Weights of a small mixture-of-experts language model, trained from scratch on English Wikipedia.
Experts: 24 experts in each of 6 layers, 144 squared ReGLU neurons an expert, 4 picks a token, a sigmoid router, a shared expert of 192 neurons.
Training: a variant of SOAP for the experts, 5868 steps.
Below are experts of layer 7 (counted from 0) of a mixture-of-experts language model. Rows are named router (the router's row for the expert), gate (a neuron's input weights, with its number), up (a neuron's input weights, with its number), down (a neuron's output weights, with its number) and show model dimensions 64-127. Each number is 128 + 24 x the weight over its row's rms, rounded and kept within 0 to 255. Numbers have three digits each.
After each expert's rows: "mostly gets" lists some tokens that are sent to it at least half of the time; "raises" lists some tokens whose logits its average output raises strongly, later layers aside. This comes from a sample of Wikipedia text that the model never trained on.

# expert 7
router:132130139130149137119136149103132129127112129092120098118182113108117098106128166127117131111115091101122079145123076111096122129157129122172126127089170111139123159143105150126087121104095114
gate0:192157135126146128130116141167138159108127143149100138145131140111086108131105124106134124149152189143178151106149149171189137140132166118148114107096146144160130097149109120165100082154141093
up0:190147123099145128123137154170135160144137132154121139132156141116110105113113156122144110153154194123167148088148130157162140147153143138154136125097122113168119087169126125152091106165157087
down0:134103123138112145092135100120117137157123128138105148116093143122108173126109095095192120150112128132132101102106124077101103167133129110114156135164113091146078093135129104139132144129123123
mostly gets: " |", "|", " /", " USA", " –;", "°N"
raises: " a", " this", " the"

# expert 2
router:082065156105110142089144128117148118163140148137142108109178127145112140164193153142136153126132103100125099124104128147079101136184117111129111111126140141164134124119132132127134109143093141
gate0:121148120125148122172122153148157131172124123100114108133109109143116118150147127103114151152136154092138127129118148123128079155146165125144119146128122146105084175116195100146077110122132117
up0:159107122127146157119116129115146104120133154126140113105114164140144104127170144134148156136134155140113156151100154132115091127130140124143093108175140131157113152099148115179143101118131137
down0:176189161139152138091087134104135095103142151096093089160107120094072092143106126146087149164092132081085075152077133118128154143124145149153105100156117107160121123144156121134090137189105114
mostly gets: " In", " has", "In", " had", " in", " was"
raises: " a", " the", " an", " all"

# expert 23
router:134121109153124141172094126118152131129127118134133095166115121133120101111154136136102131139118122177132159088089147115151143162109125095130084144120116136142144084158132129106116159139103143
gate0:094118085133116153131139112124111177135130126155086075127098128126114147158129155182140128110130167135103161107114147129128125138119094103125129138130151156141150146175099140133108096107139139
up0:099131090118112151125130114121107179147142123145100079124093117132106179161122164147135120117137150134083151089121133132151154144116100105123116104149162141140156147134102128144108104108131148
down0:166123094139155178107133149129098152130176108172120136140113133122113161128130136084111150175145145111131156098125163117133147117125124174113124099107163133109173138135124103146109115090117147
mostly gets: " most", " two", " three", " used", " many", " As"
raises: ",", " and", ";", " a", " the", ":"

# expert 8
router:121159112154094113143148111139135075154120128165081154115158065122082102094139108132109135121139158125128089101146133096133154142166135123142200116126111106060137120131166134107092086137108121
gate36:126082088116146147139135113154145123107133192141115110115113120124115129130106124115150111139130123169153114129113139110137122129136164076115087154152108158180142114131102108178083164125166121
up36:130085111110146143141118111145125135114171203124117127091102138134123137118110114120123126129127110157144106153084149121148130120157176080111082165143115138144154120122095093154067139122150126
down36:145094096114148069139097114164137148106123131115130126134112123120140125150132122133111142137150126193155146170127131112087124166080141128121103119127122184204145150130104154128132135095130112
mostly gets: " James", " William", " John", " Michael", " Robert", " Thomas"
raises: " and", ",", "s", "'s", "/", "-d"

# expert 6
router:160112139108122097103094110157111082151148127113114154100129112130106147137159117135097127137128145119092117106116128116103162115125125161142147114165155104124162129145162152128156109130143098
gate0:115128096157164117129131152113176142100106106142150107172152095133109098090120158096164076136140129145139139088145120148165130140066106153146090103096083153146143100151159107110109121166133137
up0:109130133163153142134145138112183167102100098149155116173176088129109103090133148095155067144139127146146132095130116147165114127051124164141071099095077144138147103145151106110128110136128131
down0:124112136106138143038144134126112161106149126113170106102098124132161124135169127119174120116097157129107110086098167125145183109171127122139137147108141142168105188112104129123142097146140144
mostly gets: " A", " G", " S", " M", " K", " L"
raises: "ut", " and", "ing"

# expert 13
router:137111153144127128113135154091134144102109176098154107091196119119094131092156154135156085125104126133099145128118137127109107137163116119167103092103137145163146121114093138140081101103115148
gate4:139123120086105129103115107128090121158153096107114135138100091132132126157098087127185166117117145128100125158109104135124111139098162117123147134155100159119098123132164149120153197143134105
up4:147121097148145114130142156157152115111094155155147126137140091116117158115153161124089099126136111155167137120130145130176164158168120138131119101114146105145151126125128131110085079092131155
down4:150141112116160145211124138138162152134129131112155139106156171144081134114106116158102070134115107139117163138102082077114122170180156116101126126146134115114121109137142165141115128156141130
mostly gets: "5", "6", "8", "9", "18", "7"
raises: ".", ",", "s", " ("

# expert 5
router:107106127098099124147126127127081120148142090130119082123106137121126118133091130105145136132127118116109142105105123075133093099121136159109141132142138163113099116150143177123144141111155102
gate0:134095132114082101133114152120118114101111097149097129157116113123101116157135131141171091152121147132103120090134133156101136204071128080145113132124113113151092130157149153158118124108143141
up0:109147122140182143114163115158150146150141150113164127113134129119147151103130120110081166107133111127160138155116119100161102070171130181117136121134149144118149102095109099088137158152124131
down0:126152155139153075156105116122122097157125138108097144101099103086119101116137137077155169115101125140150128124111097115076123147139166111109111126145097134111141104121129126159123183087139096
mostly gets: "idae", "ug", "ag", "hen", " tick", " Genus"
raises: " and", ",", "/"

# expert 12
router:126109140136112104104136168085128126108124165135168111122162162130096116098138160122157113127150117128087168112107118159108143121166116114165122091101108143158152119094136066128068135103160156
gate4:121110149098053124119112162151127055114130110148121114160132121113126091123156081148118119120147155134127136158144146123177140128159104154124115170088150116139109116143152123111108176136098051
up4:141140111138167122144121112117150185146138140105136134094120123152136165134106177106112137158115102126137123110104126116080106119085139107123145097161114148094137143121079125117152065128141194
down4:149168124108131178171113150132098118143123141149117143083146114128182141100159148159134134117136115130073123125127116117172133128089116139138177111195126113107130128124127103136119150142123122
mostly gets: " ", " $", "°", "19", "′", "20"
raises: "7", " |", "6"